Experts of a small language model: vocabulary 7821, a softmax router.
Below are experts of layer 6 (counted from 0) of a mixture-of-experts language model. Rows are named router (the router's row for the expert), up (a neuron's input weights, with its number) and show model dimensions 0-127. Each number is 128 + 32 x the weight over its row's rms, rounded and kept within 0 to 255.
After each expert's rows: a language model's description of what the expert responds to. This comes from a sample of Wikipedia text that the model never trained on.

# expert 22
router [122 157 150  70 169 129 143  35 133 106 124 145 113  96 198 115 137  94 128 112 136 117 144  76  44  91 128 119 153 140 127  85  86 116 122 108 105  98 127  98 104  99 151 156 119 188 177 163 104 123 101  88 126 143  75 118 139 160 187  98  74 191 177  90  88 110 106 120  87 135 166 142  99 140  76 115  68 144 128 120 141 141  95  94 149 137 198 124 104 101 172 163 146 115 123  69 111 125 148 131 124 145 143 111  69  53 125 177 151  97 151 153  80 143 128 139 117 123 180 143 162 137 168 112 110 144 135 150]
up0 [127 199 135 108 107 182 158 117 126  79 186  86 102 114  85 144 140 110 121 156 108 121 104 141 119 143 169 122  79 139 149 189 171 106 106 143 147  66  90  89 111 146 112 181 127 103 156 118  86  93 140  93 131 141 178 140 187 100 137 105 169  80  96  68 146 112 101 128 139 123  98 122 157 137 109  85 143 112  83 138 180 164 139  96  72 217 102 113 104 140 145 141 147  97 136 165 144 161 128 143 136 184 126 121 126 163 135 162  66 123 176 127 152 211 171 106 161  86 126  48 106 136 143 148 108 122 138 126]
Mid-word Latin stems. Word-initial and middle pieces of Latinate words right after a prefix or article, like In-it-ially, an-im-als, ox-id-izer, jur-isdiction.

# expert 0
router [116 159  89 165 131 117 121 160  53 142  86 180 161 112  39 126  99 159 129  79 115 140  96 108  78 143 147  92  91 109 130 137 148 100 120 163 137  93 209 127 122 119 141  91 121 159 175 133 116 141 208 141  99 169 135  90 136 124 101 144 168 123  76 131 101 102  84 143 157 139 128 174  69 141 156 147 115 101 164 110 158 117 126 113  83 133 148 154  98 126 129 116  92 114 187 135 169 108 174  69 163 149 158 171 122 116  73  92 106 138 123 156 185 143 117 141  70  86  73  76  90 117  85 135 126 114 111  85]
up0 [121 102 189  86 125 151 135 209  79 151  80 185  83 128 123 120 123 124 172 175  84  90  95 147 126  92 104 150 162 102 117 171  39 111 121  89 113 129 120 119 180 125 122 156 120  90 124 127 145 152  92 137 151 105 215 145 124 141 127 140 147 155 154  78 106 108 112 167  78 122 185 112 154 134 106 108  79 141 132 128 104 134  68 116 201 182 102 117  93 106 148 166  72 107 107 122 161 136  63 109 119  64 138 101  85 117 126 138  99 146 119 129  93 163 114 148 159 189 113  96 132 151 131 161 171 131 145 121]
Chart and table codes. Short codes, digits, and line breaks inside Wikipedia tables, mainly music chart tables, such as Ö3 Austria, IFPI, DST, Billboard.

# expert 31
router [156 159 179 134  68  71 136 117 138 146 117 133 124 125 153  95 166 168  86 145  90 123 134 151  33 113 167 163 107 155 158 106 107 100 159 122  91  71 156 191 173  91 194 106 156 206 170 134 127  91 118 142  91  82 125 124 135 155  96 151 116 104 172 118 101  69 141 191 113 130 156 148 140 108 142 111  76 173 128 114 157 141 135 140 130 133  82  94 120 126 154  77 132  97  90 100 108 151 151 147  82 101 184 105  78 131 179 169  85  62 130 148 142 178 122 149 153 111 169 136 151 130 126 102 150 125 145 100]
up0 [ 97 120 164 158 130 138 159 183 120 163  89 196 153  69  83 119 145 120 162 113 148 128 116 139 134 143  95 154 111 123 123 132  80 132 117  90  86 117  90 127  83 148 116 186 119 123 112 103 123 143 121 106 144 221 151 139  70 132 125 102 148 110 117 116 157 134 111 171 130 143  55 152 104 165 188 114 152  97 120  59 151 144 149 104  67 136 125 165 161 128 101 163 173 126 145 140  72 142  95  74 105 129  76 124 151 174 103  85 132 134 107 151 197 118 129 160  80  95 102 126 166 161  78 125 150 215 174 144]
Learned word stems. Greek/Latin stems before -ic, -ical or -y endings, especially olog, plus starts like commun, ident, polit, as in dermatologic, technologies.

# expert 36
router [ 51 121 168 116  95 101 102 162  95 110 104  85 126 175 165 208 159 188 124 169 137 114 114 107 166  96 122  81 135 150 116 132 167 132 201 141 147 145 100 120 102 189 102 145 145 123  83 119 117  98 139 142 154 123 169 136 137 176 133 152 102 121 136 209 115 147 177  93 172 101  83 147 115 155 104  66 143 123 112 176 158 102  67 140  90  96 154 162 105 113 134 143 101 102  96 108 150 165 134 119 128 167 202 162 117  91 195 121 122 161 148 146 153 126 133 127  76 166 154 152 184 114 135 135 112 104 154  77]
up0 [159 121 129 159 176 137 172 163 133 147 173 121 175 102 103 193 130 102  85 143 105 140  91 155 157 159  80 173  95 155 204 184 115 178 114 121 104 116 159 190 136 116  85 146  89 107 121 147 158 178 112 149 175 126 135  63 178 112 176 133 122  92 155  89  82 135 118 121  67 125 177 169 138 132 134 142 107 135  78 138 116 169 103  89 154 130 123  72  93 165 112  71 152 163 143 109  66 102 130 105 181 144 145 154  70 145 147 126 123 132 125 180 174 173 148 138 156  76 120  97  77 107 118 116 118 114 137 132]
Common concrete nouns. Whole common nouns after prepositions or articles, such as band, ship, club, father, government, book, condition.

# expert 46
router [104 103 142 156 105 134 102 119 117 109 112 111 169 178  78 159 121 109 136  87 134 115 144 164 135 139 141 111 148 184 137 137 125 204 155 155  98 112  86 156 111 147 124 191 191  56  99  91 156 135 176  93 156 157 179  87 148  99 107 143 195 108 153 148 137 121 118 145 144  82  73 147 130 203 133 130 145 106 106 135 127 118  71  99 131  92  72 125  78 196 155 171  83 178 157 109  88 147  74 101 119 120 173 177 137 131 174 161  80 158 116 151 163 155 108  99 102 128 109  78 105  98 136 103 133 106 121  89]
up0 [183  50 113 149 148 127 158 104 167 125 113 100 121 150 159 151 109 152 101 167 186 113 107  99 120 150 118 184 157 141 129 102 111 138 185 161 127 120 127 120  88 155 103 146 114 163  66 173 117  90 170 173 148 116 112 112 113 193 171  79 103 131 115  81 128 137 107 121 142 115 119  72 170 164 155 165 104 143 185 130 140 102  67 132 177 142 141 122 151 126 105 177 135 132 134  70 175 124 148  83 135 194 143  84  70 152 113 147 113  68 119 126  66 171  85 112 164 174 133 176 108 157 119 151 157 137  90 178]
Event and year nouns. Nouns for events and time periods after a year, such as election, season, Championships, census, and the final digits of years.

# expert 25
router [127 140 115  69 119 138 146 132 188 166 114 109 137 124 118 175 109 168  89 117 104 137 138 118  87 109 154  98  69  65 122 100 144 153 140  94 113 145  86  82 133 143 133  95 141 138 130 102 116 159 128 171 155 119 111  87 175  72 136 174 143 126 126 171 209 135 146 165  81 124 125 148 131  92 138 135 134 193 138  73 131 112 136 111 176 140 145  94  86 210 115 126  52 101 115  84  93 112 173 120  78 147 132 142 153 163 127  99 160 149 125 129 148 120 126 134 108  86 174  47  84 174 204 101  83 106 131  90]
up0 [161 158 111 153  78 108 162 131  85 135 123 107 134  70 112  97  99 129 156 139 175  99 174 151 180  25 128 106  82 162 141 131 114 113 111  34  92 157 136 146 105 115 153  98 160 107 153 173 120  78 146 137 126 110 122 129 134 114 166 101 108 148 151 126 161 114 123  88 151 102 128 114 126 106 104  96 107 141 149 112 130 107 203  67 184 113 110 101 153 159 127 111 135  95 106 173 161  87 109 170 119 164 145 143 147 125 130 128 159  71 180  93 157  68 124 122 178 158  73 149 139 120 205  73 149 108 162 165]
Word-ending pieces. Middle or ending pieces of common words leading to suffixes, e.g. flatt-en-ed, furn-it-ure, emb-ank-ment, sup-port-ed.

# expert 63
router [150 122 175  78 136 158 174  92 134 103 146 160 118  99 156 161 101 147 127 151  92 148 186  73  32 135 140 139 128 130 164 130 109 136 122 110 114 130 146 103  91 151 152 154 112 117 176 112  83 121  86 185 134 167  98 166 182 149  74 183  99  91 191  69 144 127  43 121 127 148 177 189 103 123 144 158 104 137 147  82 140 120  83 142 136 140 134 142 197 100 157 109 120  74 146 125 132 137 155 120  67 162 153 130 147 118 154 147  77 119 127 122  68 137  82 121 185 122 174  93 160 158 133 117 137 136 133  96]
up0 [141 165  94 106 107 200  76 111 174 144 127 159  99 112 132 111 179 151 109 149 115  98 116 123 142 153 120 132 105 129 132 176  90 136  84 150 169  85 165 125 193  77 162  82 129  75 156 156 174 167 128 108 110 115 103 122 155 114 123 143 196 158 153 149  55 159 109 125 129 125 161 117 121 150  91  85 164 148 114  69 144 100 130  95  97  90 152 138 171 126 119 144 134 134 197 138 147 136  86 146 154 129 139 133  43 178 199 142 131 121 150 108 143 150 145 123 133 107 119 115 210 180 175  62  98 116  86 110]
Latinate word stems. Word-initial or middle stems of Latinate academic words, e.g. stat, econom, Profess, ener-g-etic, Pol-ic-y, hol-ot-ype.

# expert 54
router [114 111  76 136 166 187 103 152 125 127 109 108 111 132  58 115 105 122 108 140  89 191  88 115 117 176 167  82 138  97 139 150 127 172 147 155 202  66 190 126 112 150  79 113 135 117 112 143 126 101 107  93 113 100 138 174 126 167 116 148 125 109 107 141 135 142 124  80 114 111 148 152 147  83 123 140 139  63 154 173 171 134 148 166  54 101  86 111 110 118 143 188 104 167 149 151 165 105 130 109 153 105 141 148 100 152  66 138 178 174  89 135  86 114  87 141 128 165  91  90  85 195  84 188 132  85 108 120]
up0 [122 181 136 141 152  87 102 180 142  82 163 110 120 175 115 106 139 167 149 177 161 116 131 126 125 186 182 176 141  96 150 152 103 146 176 127 150 124 158 159 116 161 139 124 141 154  92 111 150  97  76 154 108  67  83  88 147 154 109  64 149 111 153 124 165 149 160  99 153 137  94  91 117 129 128 136 177 124 177 130  66  99  98 129 136 140 138 189 128 135  77  85 168 171 181  94 128 109  66 114 122 146  68 148 179  67  99  70 126 133 129 144  79 162 146 124 124  87 103 165 173  85 125 115 110 192 110 155]
Capital-letter abbreviations. Capital letters inside abbreviations, initialisms, and country codes, such as RBI, MBE, R&B, WAL, SVK.

# expert 39
router [157 140 119 124 121 164 153 101  70 101 146 186 124 100 182 125 137 113 127 161  87 119  61 128  35 159 162 126 108 137 126 132 118  87 159 112 182 137 170  93 111 105 109 153 160 167 120  80 134  98 144  84 131 105  90 152 104 119 183  94 130 166 130  99  72 149  86 100 167  79  71  98 136 126 158 156  95  85 129 136 108 107 132 160  59 164 141 134 191 142 148 165 177 124 102 145  96 104 113 136 100 178 136  84 144 130  89 163 185 138  99 144 145 139 105 130 170 116 118 153  86  94  75  76 169 164  88 101]
up0 [123 146 120 131 149 187  99 157 122 143  95  61 166 125 141 141  75 131 111 101 187 117 163 160 131 105  95 144 150 143 117 102  89 133 106 164 111 131 134 130 141  89 186 103  34 156  76  97 189  57 152 132 120  90 134 133 146 114 136 116 107 115 151 121 123 173 123 106 107  35 139 108 157  69 144 132 163 157 123 107 131 113 127 128  87  98 161 123 121 135  97 122  99  66 134  75 120 101 107 149  86 125 127  90 135  99  93  77 138 130 134 110 115 123 150 101 152  91  91  67 124 159 147 235 132 175 181 156]
Name syllables after capitals. Syllables right after an initial capital in Asian and Middle Eastern place and person names, e.g. K-ual-a Lumpur, K-umb-akonam, U-y-ghurs, Sh-anghai.

# expert 21
router [201 137 109 139 115  98 113 141 185 106 191 109 117 147 184 119  98 153 104 160 137 122 116 167 128 129 128 143 168 111 104  42 145 110 110 150 184 161 118  95 140 116 133 187  75 148  84  67 118  95  74 170  94  97 118 140 140 179 107 131 158 108 116 156 120 149 112 185 168 129 133 101 168 165  88 101 173 115 142 119 150 124  72 167 138 107 189 124 118 135 161 116 124  88 120  95 149 204 141 159 127 153 109  91 155 218 160 141 130 104 128 117 133 138 136 165 112  91 156 148 141 126  50  81 119 108 105  84]
up0 [112 145 141 188  62 123 135  92 123 153 119  97 140 147 136 119 161 154 109  94 124 141  85 128 134  36 174 101 113  88 117  92  41 127 198  93  89 171 137 108  81  78  94 133 103 133 111 141  99 122 188 101 155 117  99 165 165  81 166 120 118 183 102 118 164 121 132 185 116 121 131 125 101  59 149 150 148 118  69 200 153 183 153  74 128 147 166 115 143 103 119 127 139 139 115  76 150 129 138 131 167  83  76  95 104  71 103 164 138 113 111 134 126  90 134 127 105 130 164 132 142 137  85 138 156 117 177 152]
Word stems before suffixes. Word-initial stems awaiting an ending in narrative prose, e.g. act, writ, rul, direct, and j-eal-ous, plus negations not, no, n't.

# expert 52
router [115 150  89 167 124 151 125 105 112  99  91  68  77 183 126 198 127 170  82 107 110  54  66  86 109  80 162 100  86 103 129 106 182 101 185 144  96 116 101 124 134 152 154 110  87 168  96 157  87 181 112 132  96 140 143  84 151 117 115 140 127 118 134 107 135 143  97 133 144 143 118 106 132 170 163 150 173  72 108 170 170 125 128 138 175 123 134  97 118  99  98 120 133 159 147 171 140 161 157  77 155 115 157 182 102 103 176 121 109 120 123 123  67 127 105 168 162 105 101  69  91  68  85  93  85 104 123  84]
up0 [196 211 120 133 116 154 106 115 130 126 165 197 171 159 113 115  96 117 102 147 134 171 138 113 238 160 100 110  95  93 185  94  66 126 116 109  52 126 116 163 155 138  95  84 118 126 146  76 155 140 207 139  94 102 127  95 112 165 156 130 156 127 177 128  97 116 142 156 129 131 160 115 166 120 122 149 135 137  94 144 128  90 131 128  99 127 106 142 139  72 172 155 122 122 181 189 141 108 159 108 113 151  91 157  73 122 137 152  87 204 135 138 112 132 129 109  95  87  68 133 139 110 103 132 105  91 148 120]
Parenthetical content endings. Tokens inside parentheses just before the closing bracket, such as digits, quotes, "population", "(now", "(loan", and CJK byte fragments.

# expert 19
router [102 123 130 120 104 127 127 131  99 156  76 157 140 117 148 163  89  96 174 127 127 144 189 134  59  90 137 116 104 136  77 134 137 104 116  89  97 149  86 150 153 176 128  86 150 107 108  98 177 195 121 118 145 136 145 143 147  87 139  75 157 147 169 119  94 160 124 118 115 173 129 102 126 133 220 162 119 172 133 108 179 216 114 179 175  97 130  82 127 128 105 135  54  92  95 115  76 161 140 141  56 166 155 182 131 117  87 145 168 111 102 173 121 123 102 169 144 121 176 135 147 102 187 125 126 119 127 138]
up0 [158  98 160 156 139  95 188 139 182 179 124 173 145 121 136 134 113 133 135 157 119 133 140 142 136  99  95 186 141 166 130 136 161 143 121 149 133  89 110  86 160 109 100 127 145  97 157 130 173 104 136 154 165 131 128 120 128 132 136 110 134  89 120  73 102 144 141  77  97 125 121 117 183 179 159  59 127 114  86 173  79 131  96 115 151 120 170 120  77 135 215 124 123 121 184 147 158 106  78  85 171  82 121 218 107  80 118  90 154  73 153 117 146 180 168 132 202 149 168 144 123  98 134 153 131 121  56 101]
Single-consonant pieces. Lone consonant or short consonant-cluster pieces inside compounds and foreign names, e.g. ship-w-recks, Stutt-g-art, Grindel-w-ald, to-pp-led.

# expert 56
router [114 157  94 110 124 164 139 144 134 121 151 128 138 111 160 100 173  60 156 134  92 147 106  90 106 161 159 106 121 119 141 100  99 171  80 169 111 154 119 118 185  99  60 115 122 158 127 144 155 174 106 155 130 111 164 142 138 177 155 111  86 116 113  86 214 147 120 127 102 103 127 148 104 148 147 137 162 149 117 138  65 115  94 140 121 101 159 127 171 119  46 136 130 122 127 160  85 115 198 143 124 123  91 111 148 157 108  89 101 163 190 125 100 164  83 179  84 105 126 184 108  72 170 212  58 133 126 149]
up0 [127 139  99 172 114  94  76 131 125  80 138 154 102 136 127 147 140 144  97 155 173 102 129 150 134 107  99  98 126 159  84 179 125 106 151 149 103 144 165  83 127  95 167 128 185 155 128 133  90 146 152 130 141 109 134 129 130 154  87 176 168 184 134 110  82 136 177  53 121 136 118 114  94 150  76  98  97 130 116 144 154 119 172 107 133  91 145 120 164  93 123 149  80  97 174 168  79 123 132 135  90  61 116 132  58  99 124  95 177 144  48 187 146  51 122 160 167 158 102  98 168 177 167  75 103 127 121 169]
Vowel pieces in names. Short vowel pieces inside names and foreign words after a consonant start, such as Ravensbr-ü-ck, R-i-ordan, reb-u-ilt, R-au-f.

# expert 60
router [169 163 144 120 110 112 159 116 105 159 157  94 111 173 138 186 165  99  83 156  84  78 104 106 145 126 120  77 113 153 116 124 192  86 168 141 162  99  87 139 156 116 151  82 153 199 126 118  90 148 186 145 147 116 119 117  93 132 130 182  54 102 132 148 129  89 129 155 142 175 158 170 180  87 154 145 111 142  65  82 104 156 139 165 142 146 125 115 136 131 158 148 116  66 162 119 128 162 137 140 122 125 155 174  88 152 198  76  98  88 184 181 132 132  79 108 161 106 195 100 128 118  88 131 133 110  96 115]
up0 [108 105  71  87  90 115 132 138  88  83 126 170 123 152 131 141  68 105 154  59 139 146 121 122 115  91  39 183 127 145 140 100 144 142 149 105 154 151 149  85 107 189 124 126  99 155 171 115 123  88 181 176 146  95  99 154  74 105  81 150 122 124 102 151 127  52 124 128 135 109  96 172 134 104 111 108 105 138 110 117 141 139 139 107 116 119 146 128 180 157  93 132  99 116 201 136 171 123 184  64 211 112 143 116 195 139 100 146 137 143  97 123 156 152 134 148 143  66 106 119  51 169 102 130 159 115 110 134]
Adjective-forming suffixes. Adjective suffixes and descriptive nouns, such as tropical, mental, primary, non-coding, plus words like million, food, metal.

# expert 23
router [156 114 153  62 136 126 150  97 161 118 162 101 144  84 137 118 123 108 132 151 100 122  60 123 147 169  90  52  86 101 107  94  99 103 125 122 150 192  84 136 119 157  51  81  92 119 133 142 121 166 153 143  86 117 168 101 148  62 149  85 145 126 133  95 117 109  99 101 107 124 116 160 156 154 152 155 146  73  66 101  98  96 139 149  82 142 169 109 119 152 129  91 159 161 137 159 120 116 145  73 139 126 160 137 106 209  66 128 156 125 139 169 142 143 105 138 121 142 197 160 130 101  79 138  47  78 120 154]
up0 [ 67 141 112 129 131 129 142  90 114 159 154 124 100 129 109 135 122 195 198 131 144 134  89 113 107 100 144 184 126 130 116 153  82 133 135 141 141 167 144 132 119 125 152 157 161 126  80  87 157 104 118 165 116 115 100 169  95 173 208 138 122  96 120 120 136 229  64 101 145 161 134 133 104 125  55 109 169 126 106 101  93 105 134  72 149  90 172 139 182  73 135 186 133 101 107 112 162  78 131 173 110 179  83 107 133 144 159 118 175 162 178 105 172  93 151 118 122 140 156 166 139 120 123 175 143 108  83 175]
Vowel-final name endings. Word-final endings like ine, ie, ade, ime that close names and words, e.g. Ramirez, Aeromarine, Gomez, Fine Arts, parade.

# expert 29
router [118 159  87 172 130 109 109  92 111  96 126 130 121 154 171 104 105 114 158 173 108  74 106 171 109 134 137 114 148 115 103 150 173 115  80 122 184 112  80 107 160 162 128 130 136 171 105  94 135  83  84 161 106  68 118 129 106 126 126 126  94 159 145 117 192 148 162 152 150  59 149 136 126 123 146 113 102 203 120 144 160 127 151  97 124 156 156 163 180 155 120 166 165  48 183 138 131 158 166 147 133  88  88 169 192 178 109 147 156  90 178 100 129 100 112 154  78  94 191 159 128 105  88 120 140  65  81 138]
up0 [116 103 158 160 158  65 127 132 129 113 133 147 137 134 112 122 184  95 153 120 128 112 150 116 133  98 103 177 144 119 140 148  85 126  98  94 128 115 137  91 164 155 195 152 140 106 154  65 161 104 124 161 133 141 151 128 168 127 141  79 136 188 106  52 114 173 110 135  75 184 154  74 121 150 115 146  78 121 102 182 126 138 187 146 118  73 117 184 112 176  63 126 139 186 122 179 149 129 162 110 128  70  74 105 148  59 186 155 137 151 141 117  92 100 195 140  77 117 103 111 114  97 136 130 130 138 186 138]
Articles and degree words. The article a/an and degree or size words after it, such as more, very, small, less, plus thous in thousands.

# expert 12
router [110 115 137 108  52 140 150 173  99  89  98  96 142 119 133 129 172 132 107 132  81 159 152 164  40 104 162  98 103 101 130  83 113 134  94 113 122 160 125 109  87 130 108 130  62 183  60 184 102 180 147 157 118  73 178 132 124  87 181 117 177 176 138 127 103 123 118 172 126 154 150 130 105 102 129 159 127 145 134 106 136 136 124 144 170  51 130  97 157 131  88 142 139 161  73 114  47 105 155 104 121 175 189 140 144 170  82  99 121 167  95 162 162 109 109 134 120 115  91 155 112 100 157 121 167 133 174 140]
up0 [115 116 103 124 115 137 137 167 126 100 131 114 118  77 140 139 156  80 159 111 136 130 188 155 148 149 107 153  94 132 114  86 199  77 177  52 117  96  90 163 101 152 188 158 145 137 126 142 117 118 138 157 146 100 128 172 162 133 119 104  92 131 156  34 165 120  85 171 128 132 161 136 135 127  58  90 126 159 212 110  99 109 145 104 118 145 167 131 108 112 124 109 171  96 115 126 141 176 148 105 120 105 110  98 147 117 124 128  93  78 151  91  78 188 194 160 168 145 175 156 145 115 127 198 132  97 162 186]
Mid-word consonant pieces. Single consonants or short pieces inside foreign or unusual names and words, often Slavic or German, such as Zdrój, zebrina, mezzanine, Gładkowicz.

# expert 3
router [163 141 188 102 145  98 158 153  96 146 108 177 118  87 103 136  90 127 156 145 183 118 155 114  53 200 126 155  98 172 145  84 104 154  98 133 169 121 127  77 124 118  87  55 117 171 110  99  58 152  97 106 147 165 176  95 162 112 190 168 152 142 168  70 137 158  90 126 121 111 140 139 106 109 105 161  62 100 140 142 136 141 106 155 150 167 110 144 126  94 190 159 155 101  98 160 142 138 146 161 118  98 128 154 163 162 176 149 131 166 157 138 122 140 141 152 167 126 151 121 144 103 107 122 185  66 191 102]
up0 [129  98 117  84 152 107 148 112 182 130 141 137 119 123 131 151 126  72 135 119 124 136 138  85 131 117 122 107 135 179 169 114 109 104 112 150 140 103 137 173  54 192 187 143 106 122  77 104 130 117 103 117 139 180  94 163 163 157 141 144 118  83 128 137 168 169  88 159 120 113 143 140 215 139 170 131 105 120 120  75 171  97 140 126 128  65 105 139  96 113 114  99  23  87 147 120 143 122  62  61 142 184 134 194 100  82  89 138 150 140  93 154 133 143 141 113 113 191 174  61 147 124 108 106 122 133 102 147]
Mid-word em/um/is syllables. Word-internal pieces like em, um, is, om, us inside longer words and names, e.g. heg-em-onic, posth-um-ously, Jér-us-alem, Az-iz.

# expert 9
router [158 185 102 160 106 140  98 114 169 163 156 155 120  96  32 185 131 141  95 141 137 135 147 178 174 129 103 118  88  84 136 170  76 122 145 113 146 165 100 110  89 128 126 106  89 149 107 124 158 153 154 175 110 177 155 182  81 132  98 109 144  94 134 158 138  98  79  90 120 177 145 149 148  96 116 136 160 104 180 145 102 138 119 148 110 134  91 139 121  95 126 139 112 145 104 150 165 191 101 129 166 129 135  59  82 106 203 148 113 111  95 147 133  88  86 133 178 167  56  95 103 117  85 189 105 111 123 172]
up0 [ 69 124 109  65 131 132 131 154 124 164 195 107  75 132 124  96 120  88 153 101 108 109  99 103 123  77  27  50 101 122 119 106 136 129  64 179 154  73 132 127 112  85 120  74 139 161 164 120 141 111 113  61 162 124 103 138 191  55 188 167 113 131 149  91 172 111 113 138 141 142 140 126 128 106 123 121 107 172  87 102 133  85 147 166 169 108 102 103 151 153  83  67 153 120 107 128 169 117 125 127 144 116 111 158 110 127 125 138 154 146 173 119 130  90 105  96 162 158 165 110  89 159  97  69 126 151 144 105]
Periods and abbreviation dots. Sentence-final periods fused to word endings, plus dots in initials, abbreviations and domains, e.g. a.k.a., U.S., Charles F., .co.uk.

# expert 59
router [159 146 126 111 124  65 110  94  90 146 191  83 110  34 123 143 147 143 123  76 159  95 115 172 125 151  81  73 172 173 118 157  78  80 135 147 155 133 181 114 167 162 151 103 199  91  81 117 178 104  83 124 111 118 101 142 126 144 124 125 164 177 128 102 195 123 158 103 108 154 105 149 100 132 112 165 141 116 161 152 109 117 135 136 122 141 173 149 115 203 115 117 101 134 150 157 123  88 116 129 166 143  70  62 138 106 139 133  90 103 149 102 113 125 105 124 172 121  68 142 119 162 115 189 159 118 143  62]
up0 [124 130 152 130 179 129  86 140  94  93 110 141 177 130 163  63 116 152 102 159 108 113 130 142 109 112 103 148  84 104 144  97 119 149 119  86  65  55 132 127  40  71 138  98  93 149 170 165 148 180 171 129 145 151 170 119 132 143 195 127 106 100  71 135 124 116 120 155 140 134  93 208 129 161 156 142  73 103 125 137 147 166  94 129  81 153  88 178 118 117 184 136  82  66 120 116 211  95 153  65 146 148 133 149 150 103 103 112 141 136 107 124 149 172 132 144 118 155 128 132 105 185  93 122 152 115 130  98]
Line breaks. Paragraph and line breaks after sentences, headings or table rows, especially before == section headings in species and biography stubs.

# expert 15
router [143  87 138 147 168 131 110 184 121 137 138 171 172  81  59  85 140 103 116  72  91 125 160 145 129 196 158 124 121 113 138 169 123 145 108  80 184 136 177 110 156 164 124 162 119 140 174 124 151 171 162 155 123 147 134  99 144  96 110 109  90 127 166 110 130 109 148 110 122 177  93 112 126  79 103 144 114 100 132 136 160 114 146 150  54 101 105 153  99  88 137 158 106 103  90 124 171 159 106 100 171 116  94  57 113  72 148 149  87  47 136 142 178 138 193 119  96 114  69 132 183  90 111 103 150 145  80 170]
up0 [122 133 119 132 106 159 123  55 153  75  68 120 160 124 143 162 150 114 156  59 136  85  85 116 110 110 151 180 112 118 138 149 168 160  78 185 119 145 113 149 156  91 138 131 130 122  87 107 131 123 218 124  88  90 140 146 138 120  98 135 143 211 132 151 113 148 166 108  87 100 119 110  83 155 121  79 124  78 112 118  69 152 142 135 131 148 135  94 186 185  91 142  57 185 117 156 163 117 139  99 152 111 126 174 128  95 152 130 122 108 113 128 128 114 146 211  94  52 133 120 108 147 175 100 143  89 110 155]
Table cell separators. Pipe separators and punctuation between numbers in sports statistics tables, election results and schedules, e.g. the pipe after 170, the comma in 226,978.

# expert 40
router [144 139 166 113 170 135 199 143 140 117 121 114 130  84 170  78  96  88 103 151 145 123 119 152  58 133 148 143  69 124 120 120 126 114  94 162 109 140 121 112  76 144 207  87 135 150  62 187  90 129 120  58 119 130 114 128 119 118 181  81 123  87 110 103 123 122 138  95 110 150 121 133 147 137  95 130  66 202 181 128  89 167 115 149 127 101 143 106 118  77 169  96 137 183  74 189  95 125 133 151 128 114 170 120  99 160 116 141 126 130 123 142 165 115 165 187 213 148 127 137 102  86 117  73  99  99 146  99]
up0 [135 117 160 138 102 149 197 104 100 171 150 110 114 155 106 140 122 111  82 116 127 156 117 134 177 129 110 111 129  75 208  82 100  92 171 192 120 116 103 115 105 117 103 176 142 110 137 103 111 107 167  89 100 110 119 156 213 148 104  86 156 144  63 145 177 107 163  92 164  67 147 189 148 139 176 119 113 109  93  89 125 122 158 119 168 125 109 129  91 137 186  66 116 128  86 110 161 116 112 127 122  80 119 196 164  54 136  84 130 134 121 111 155 134  71 137 119 183 161 150 128 115 118 173 109 158 134 100]
Foreign-name word pieces. Middle pieces of foreign names and words, including UTF-8 byte fragments for ß, ù, Japanese kana, plus pieces like Man-h-attan.

# expert 57
router [149 116 126 135 111 154 158  55 110 110  96 130 124  94 137 112 159 169 115 172 103 136  63 160  61 144 164 129  79  75 161 167 124  87 147 131 120 173 121 122 179  97 120 151 168 168 121  74  72 135 176 109  91 169 101 155 100 140 160 116  83 164 167  87 110 192 107 133 155 140 164 127 141 125  89 159 120 105 126  88 121  90  76 149 151 144 103  79 149 108 183  87 186 142  86 121  85 107  87 134  71 165 146 138 100 139  90 107 119 126 142 145 189 127 121 158 129  94 134 137 138  93  61  65 122 129 161  91]
up0 [119  83  58 124  70 154  92 158  70 126 121 150 106 112  80 136 139 118 121 140 123 122 146 151  84 113 132  84 158 103 102 159 117  85  84 149 104 130 118  75 169 149 114 102 122 107  42 127 169  22 168 166 118 127 109 158  70 121  89 136 129 124 140 177 110 100 161 104 191 132 116 121 120 191 174 117 134 153 139 126 173 172 220 162 114 111 127  94 143 129 109 130 103 122 105  82 109 116 145 147 148 135 155 142 209 129 107 109 104 164  67  85 137 107  99  89  75 139 121 144 164 133 136 149 106 118 124 131]
Mid-name syllables. Vowel-heavy middle and ending syllables of Japanese, South Asian and Middle Eastern names, e.g. Fuku-ok-a, Teh-ran, Harih-ar-an, Chau-han.

# expert 44
router [156 170 120  73 113 120 188  76 139 116 193  78 105 207 152 173 129 124  74 131 116  81 134 115 107 135  81 133 130 136 117 114 146  63 170 138 136 125 102 130 110  90 136  71 137 167 149 103  82 120 176 158 123 159 124 134 151 144 132 163 108 122 184 148 115 130  84 113 109 152 115 198 190 148 130 103  78 100 106  71  80 176 149 164 107 146  85 102 176 119 137  65 154  87 156 109 104 176 128 105  80 143 169 191  93 139 104  93 132  85 183 138 133 112 108 124 144 163 180 104 124 146 109 134 104 117 115 131]
up0 [138 138 182  91 140  96 111  95 135 156 149 135 108 124 112 100 166  85 152  82 120 117  70 193  95 125  90 147 130 158 131 155 152 166 144 113 104 140 122 204  86  76 178 122 103 141 144 133 114 131  88 120 130  94  84 104 118 202 116  88 227 127 203 105 158 130 128 143 154  99 157 152 132 122 150 152 145 146  92 128 128 150 123 123 142 104 126 123 109  95 106 118 131 160 121 123 196 109 103 145 217  99 102 129 157 166 117 144  68 196 160 115 111 225 144  81 129 113 144 153 132 177 108 116 127 127  93 151]
Nationality, -ian/-ic adjectives. Nationality and religion adjectives and suffixes -ian, -ic, -ical, -ial, such as American, British, Islam-ic, Domin-ican, colon-ial.

# expert 38
router [180 149 123 141 130 104 119 139  87 136 167  78 117 109 109 108 108 144 124 131 187 150 128 126  79 125  35  84 105 179  85 159  76 109 138 112 112 149 178 148 112 107 158 152 182  81 118  96 162  98 120 149 173  99 103 108 118 143 111 172 151 145 137 187 113 133 125  77 107  95 153 146 134 176 137 180 150 108 151 124  92 119 114  99 127 180 128 170 112 164 114 140  87  99 155 120 155  88 118  98 179 150 134  60 144 151 100 164  86 187 161  90 131 148 100  87 174 143  74  74 125 153 173 176 106 151 182  81]
up0 [110 112 157 115 133  81 163 169 171 161 100 107 124  70 125 144 167 119 171 136 114 112 137 162 117 161 173 186 149 128 129 104 108 128 172 138 190 110  72 165 128 221 174 110  84 163 118 136 127 126 115 102 177 167 155 132 138 122 110  91 161 133 168 109 141 124 170 107 146 146 173  72 162  32 156 124 112 157 101 109 110 150 124 110 172 111 128 103 115 129  86 161  74 131 152 145  96  95  85 137 148  89 182 149 178 116 162 141  76 137  99 114 110 132 110 158 102  95 116 174 168 166 129 172 137 146  46 151]
Line breaks, section starts. Line breaks and blank lines after headings, infobox labels or paragraphs, plus list and table starts like - Binomial, | Year.